Below are experts of layer 2 (counted from 0) of a mixture-of-experts language model. Rows are named router (the router's row for the expert), up (a neuron's input weights, with its number) and show model dimensions 0-191. Each number is 500 + 25 x the weight over its row's rms, rounded and kept within 0 to 999. Numbers have three digits each.
Before each expert's rows: a language model's description of what the expert responds to. This comes from a sample of Wikipedia text that the model never trained on.

# expert 11
First token of a value or item at the start of infobox lines, list entries or table cells, such as Clade: Eudicots, Species: C., Personal, Career.
router:519509483505503405469521515493554495511509475480522538454489470508466535462535521482499495582469515517516480483493502495483466494504504521506543495519506465483505475487496503484480516495513504524513513493499483473485466483520494491465519519510511433542492520547490498454439471499496527524526536539513489499486495486498503487492489479455506485546489498523524549552503467477467496483503550487510495524532517479502457517527486464514518501496488500509504509493442511540482494516505473462536479503491506491489496483520520519487455447512516462460477514522507498493518539479511497477
up0:526487531445492470498538475509516464487451515473486519509498481514451502515455540491513496450523507504487488456518527553483534524440542513491491471500542515492462497505509523464488476516501473483498470520508438490487494481537543532488514511493537517500522523493541523520435505480483466516462505504503505465495497520483490484542497499513522506479505524511493503494531464501468471488492452532500494513450489495487496512526479489542498502559466519522517520494501497499474516485535546489512541482481487510509469554498537501471466498478545505502489472460529473489479485513523472519
up1:446494513468492504493505528524514509481477516447525468478470463506483531498515504497479477498489489505497493484497516500495438492448527521522539486534497457451533493512536505488495478505495464505499523474468474531517512495459500496480517511484532472495513510525509546518509513486490476472521519521540492523554490485498474507512520475511475549507522500539446489534495501495488519501536496494463479505464517456562465484499498502515504494504531483485453509420465478503498487511499496468465538512434507508488520511444495512449513497483505511513517519488503480420494492474532495512
up2:442519507487491474522513520468487494536516503467499504519494509471485456516485539530528543509513512484483487516499487453491485484527505508459472457520539476518479492446448512486480486513527496499524472522496503517488514505501517473542519563516522495457530491535493513525482561474457532514476482515506476529520519470507528515476505511506509501461505543507518504525512500516520478529514518485511517504528490492451471506500460531454492604496515495510508508498507495527512493514553484485481489488523456454524525485461522476517510474480499466478514463506460490495485534487524510537
up3:494491476501477522506532446488464500500492492469549522512529494482473480476494533482491468520494514540492429473511493480517475551498488512478490547526501483460458494423504550487500480511510495486473496474476445464505477497524479506512493434514545509490503497515461456509481522495540491452448493527507484527499528506499530505484506512512489453504562517521502515517502513491457470482526495525515504484526510533489501475505531518504484522501461527481482494510496480516463510520461506474474468477476494509494462487540525494487517519488502521474496488502518512505537486487575532475
up4:498511484500532475488509483481501525477495462478518503495483498518513489504514460497516478536484493500481521476495484503491516504488498518455537519534556491449536484484515494474556512524510472479503500423511500503484454496487506490487496512510509437559507467506495515482518523468513509517526505550524498500508505478509487550534502498552505518525488507478481533507526500556529457465502545491499527543503530465449504482463445523505460542468525488503489508467514488480517500493491474519453464454482535498490544483486511540505488490487484509487436494462532491514471495480520498476
up5:556498493503482467469521531490497506501440468472505512539475509506487508494509485476508507469484505537472466549511513478525459511519486508499557558489511516494463528543515537481461489512515444504541539475484483537496472481499481516459475476520525493506483561498490493465471469512468495506514483500509464518459518523475473536510451495530502529483484494499496516509505522467492457458516469564474536511502497482509461467531487550516456492467474523475508449509474523499506488516516481474515509497517517486457519509496508518501499484498499523505488445475525459505514517474510500510
up6:539491522511530405531493459496458469498501476536500504532482523514472487510495522494502485528543487508450499489532455522520503517528489521518476493533499476521506540479527480517507507469508454469516485499527515477496512526499514472497502505494546546522462491506476478535464502492480465566502501473528499520491515495454464476491523493497503485513480487479491515515478521485516512553497480525501489491533542498504509480507481485483522535521515483515478516475542509504547527458507516476471498488497453526469575462468508474498504502542548542516491486464495475503510503512506514546
up7:460482465476499501499524503478527509517457493456547539541511530558528466498504503491457492504481495484457526526469500503538467470529526478493502509539531487513495506504510489495511472502495491514510492460525517488486518495486472518498520516520496529499564503508491531521503520485512502477469483531500459476532459510512518553464481498547499465484487538521521506469472462473486503445540528554510482501512521493444506507513509521512452476511554531495505482488527515501530502523486479512501486491472487481576487481507471499499469460517460516520487499523528561509492460525509499506
up8:488532504512500547503522474497497520543475485527480499516496480504510514500507449457517484515514528513486495511470471512473463547492424492486475471480500501498519482485477511492472513522507502484483509480501479512525446510516520519493561536451508497472480492516486570543472505515516528498458547507508522514479505490511558508486523495530487492519494448473559469531440466470501462489508512451499530530433505479478508533496543464488485509496505506491500489555495494510508503491463488504500535515467482478509506514531520508515521489478504515536473518497496521502542515457473519476
up9:487530522499502487488490588455479482526495513459465459512532514490485528526507482507472516489492494490486472534501502469478486514488512531485512484588457445518519483517510467530511505518510467487522490463491544459497457471531508477481532506484509525532481539515513487483523542498519506490490523515482526555499477483480497517524463507452489540527505517520461489513542521539491553475519523485469495513510538533473524500515506482483487545533512478493485515487506507546484482460489546461504493531495510499524463514483542470532504508466492498487509485495512471500516511491510494533
up10:540539504504491476502503499529487535474527496443480556451539488492519512473491490530522538535534505460506483468497506530509453525548483538505460505471537529516471480504536512507493535506524521485497517504484486525504481495526524510524451524490529475478575539476514479509493514512508452504485522530527488461500492495465505526446514471476512468504465532454514539471517477499476516483506528515520499511464532469473478472503465497525509462495521508518472475506498487478497505529494500523526484488493495510484458493495522552504501480496505509493510489504541500543438530519533469474
up11:539463510481500515517525495550526509516497560481514480487467542489508517506492486504556466482532499510523478491529490501483486445536488499494498488500556548505492495481459521480513489545537533509523506496458519474544507512489572477494477541536536478512528478482513455502491490491500513516479537502479476554482542501482522529517479509464516477450549527525486493517518445484463505470499533506514506508510474516471514468462497485517512445474475487532516501481515503503531497529511527500468534522506502468492489521502480459520447485537500480504512511496544508488507516484492470501
up12:562516509505474481473471501506555485510550470506486511499508509511491527515511499500509526527511505510512509493510534487500521521467525490493506487554487476475503495486503541512491507487486518542494482464489518514500471422473476452497519496484519472472525489512504504485489461509508507456508457521533521524495510510492507509512537481441510490549471490544525480522505508451481504469548472518508481465520539461490505526526466526501519487502488512495545499509502539490462492510492488485523453525534520507492456483498530532512465440509510527440500483485563498445480511544497523477
up13:530503483449532464492506472531504507480538468494506523478482499514484489493519452496461495495503481499485504499498511512485542458505514475510469521495527518444504534481522497483515486496528521498535502471516465526483458527479497484515484513502455452541564543481522523519485488504482555538487491503511470567517518495502513455464524496560516475523487547548505529539486458498487547496506496559554549514511485480526494545466487513470455508468477546497497513516484492492496500464492501468514504498488508482519515471505480474477502497520496503502477506483538509483494507505452483505
up14:535470502495524457517498457531463541510503462513551506517500500507499463480510524526520480533534484501513475476499493497465484515499494530487525502498486450523526517523502511471533474507481530480504496541515531511527477497536549472504519520484530498530493530524547517524561510487502490496542509466501484497506433472514528505517537510501497517530522497544519477506438535500493511557506516461531513468539484472488565507492484468478507473488460461492486511550495477496483469499509536502471450478490519487490539455539499532524523468518498503489472485473477502485503492502508478501
up15:508522493498496483476477513488543491474493473554479518490497487515459536513503500471494528525491500501544494479508475488485497475545509530507522485528482512489515478447514515476481459506498524545498527480524471470514465513477510477477498500540526425497499500481504504515487501537521525518513514486521510544477488480495491536499486512489501515535471515542454477495425466510527525474496494482484526520557497519524474520525524475500528527514451501517509516510490540520489520483483481470492506486462546529521545456461526501483509451476537526468497505504510431514487494492508563462
up16:506509492512499494527501463457544511455504460474498544528542530489547479502502526503534505462543502482508508491559488496502542512510493538478493532505492484490449504518521540508546461490484537482493496546448508470542495490496451514547462529507482497464477497507475492475554501513517479471476517515533498474462492491493464524536489524507509456502499555504487491502490508528442516513455536526510487504509490496499498540509485508543455524474492488476500453517487502504511507450470540529478490508521474475495510550494520520497479513499456487479510488523503499480480523497525533504
up17:466544487477504504487498504463511506502530500489500511495499473478471503482470491488521495504454508466527461490492497512514484500499536527471519441540507510527499456446475526499488482503508502528518469461489475517496449469508446511460496501495561427508524539507509503495446488524495490482483514509525483497478491491533509540478442487514503507561516492488543494515499494487504542456463521514461532516503506479478477484529466497498514532493473460500536528497464480501510487522464452497477503519491527449482489540526538516513545490442516488510513479525531512520486499500523478477
up18:509452501516495514480514505555511460532489490514539504506460512501518507524496490484464506518482511513505530450522513512466476520518514531522476473520508511467500483513502512477458500515489496515484527477556491496491483482497509475537466480531495502495499466482449480469557525491491479475497503472494477479495500476475469528512487472473490468506483487546498448501494512516509507490504523523524555477492534570499523480497455489525508473499539498496493492473481519515467508487458522509527529465465546494454494449524461487472464508555501458479507473507505468507472499427518541527
up19:506530478518524520459544517483491539492501500499444478467535520488469491514481458490465526466517510498483487521504522485515481459486496457533479446489519511536499511561480494497488486509489470497533514484479502512522509502467497518525488508527489517465453486536506543507483486471509496513508467477481521531466497511529534543504526491479511486510491509506472493508542520515507530472533430505485524468458475530520475468539489517480519461498526458503506491510484486506477478471515487505514541549501458468514485533453551489515526494497493592505503499490500505473482494490459536487
up20:556497479557530498532478496501533483529520513498480474517506541534488541501522540496548506497535500470544481471517488492490489476498514536461514462542480466456473490463526491466498461500481474518476510441495505502455541558488501522510501529469514473501485499560498490511518499508523525546535516517498487516477527470523492522481481500523555502516496538507475507489492506528535487481483471493471474505525522499490480494498495474476488524487468498490523516504517499511491486520516521476504494489529498527503544459457488483505527473488497492503490530479440451533519537514496573468
up21:541496491504497492529481492467524511508506484526500502507481516509501527481431476528476528528544531482500514492487479492486429510479519490468474505533543515448522481481532487519494531487482470529512527480487506519564498516550529505479473505525504467517523489528506520457463501500494501514499510480461502508487537492474466481453512450491532482528512469507507535514479473513521508542527548578548525459530518495465530504492490487523488478523500495512485489502471550545532553488496523479481523474519508493529495507510499515522510460546535495513501502485469482515508490481469515511
up22:511501491517488498501510488468529535505487461540536539503495501498500515519496443480520522484514514512488520487512516482448502462462496505519502516552558499516496527478462530479485515518526465450567507459486487483489428475539489460469453530530513456554484565501486507470441497516453517493516520497495506484510505540495525495491497478493499506516530477493515477516499474487502474492491520496524527512495471516484520514536485501540482512552497480533471518508489519507532484503485524504508485470485507480482516541481470517559494496496522463493495500515503508504503557474553510474
up23:504479471514519542504539472516535518491517504497459509473542540502494458528512516502532494529497532493522487495530494487479471503526504504459561503573507536456501488493504550525496495510502500495549520508506495511467515492472444478469528494451474522525473514526497529461467519500521466493518489471508505556480478543500509501512494471487504473503525507538533529499498470508515560500485484518541528465459487494460508512545521507483509518519515466524466489522525518480477556533515501486527527477508489497478484510513542518462513499524499487449494547523478513492532518474531507504
up24:476504500560514458540542501478513472514475484524487489512553511480475500493475499516528443433491509531528487475507517517499485533507520537483518486544525513503504521550522471495488508489462471452487484473500491501513425440487495481510531469479522487512448526494442483466530514523532522524504533482509499536479500491497482522480492500499477473498522538513496470548482492482498484513524438510507518530496496505494503510534492491536502513552481549523485499501456502506512509508482515495511531478519466457484510520525506538518482479507534491489448518484496484459498497495499488545
up25:488469490459536507494520521521510504462510494504523488498507546505533480485506495474499480526506509530453504449530483569510470505472533524509494488514486483521506462503499505495482524508493549497483491434490468499504450443507512484513527486488497521513504508496469520487471496466521461493438476505516487515541556476488464495435505562506513466445547462554487526500541510509516479552487538512511493522502530475499478511495500488502450506454497499484520521489513481503541492525489491472501513516501497500516545458513489515481508558511481489489508503473505512511495522494519527462
up26:507453506489481494522522487500511542506534499505489527522457524479513478572470476525445548533496538509472508529520482506488481504523484490519554500529462495470492521462484513535502474488500489514521479506486487533519432491464538511485496471494501481584466508527469533453506472506507510497500483545482477520512518504459468524464520467534513481505545498498526544499513475489500492485510511505497514515511495505477516481467505515495500490503464471522509502550498479504502485489454474514500518474441506500525494564494486522519473518473487502519501538505529527489522531496443491473
up27:512512507479490503545488515516524505538487463517517510515435515502520517520481488466542528529489534478505513475482493515531566520478512543493513466501534494471505542495507499539509529521502520494520482494510484515492477497494532456502531506490511469485542480526485480511508502490478546518486522536499496495496472471511516501483501559489451467513495550541510491474504467535507515441497462530509527502493495499498423502482501532496462507482490445511493514472512497443510485537532543495497491479503494510529493488525452522486467531463492537455474502480485551497514494550507474471
up28:550485477499466480453521483504508500484521525463506520478491533489532538508468486492494515527505501521539483509497492482487513537509504560473517487518504518483465519507527469503454497511516539475533475484482439500480482513500490499509483495533539487510536482476547475506529438519471503474438534516496504491506441516512484485511472533489497486527490522507507524473494487460498478462444524514509514538485550470504491493527491508531548475480503449499529510492485542512472533505531488532538511493509484489492549526483489493503526483445506478490469467526480520513445471481499507532
up29:503504478461496528482493512505481474539493532507491501485520508508486467496533511495495526448513502502510475473526516487501471472507477458512477535489526512538486492499533500491509520494493528500479505514492510461489535465502547501517531575501515536505502464523502513509493537474511477494556515509458504505520482477539503501545490462546519487511500491561498488499498508487501522522492511492500583567491500497505502514521528544517499437477532509483496487451518514489488507461486477476473512537468477498521459456474490481535497497513516582527480526487484491550517502486510480456
up30:522472484494469456525501491490463514513492519464493494498513478452491497469533500506487518459484508524485523448475527495518448473488476503494494496485472483474510544501498454524499503560515511453522495424494487461497524484515536472540516495490494467486503514502548482541485532476492520511487465464534493545497525487494467522524487493498498472516512522535508504543445500469478473495515504514485481505434480512475469468520535524484500516496489488529558539534545508483526516477514485468498500507479485508527520491528526531489497490455534489507501501532480517496465495483444467471
up31:504491474479504483504491557466526475491544483480492540423539489501457525514491532501503490482486480538511464475514534481456474504493508510498502471515529495506475477476497511507453518481506484496487506494499510470496436478509484456494511487517481439472476485555527508484503475522531546491495513531504520528464468484520497483459482477446510473562509504519506506529503510509490506499478464536509478501544479515502507489503492486534540497517509473502500505451483472526496490494501493530515499490468479490487508514478531520517472464474468516520451470507461512508602514493507510505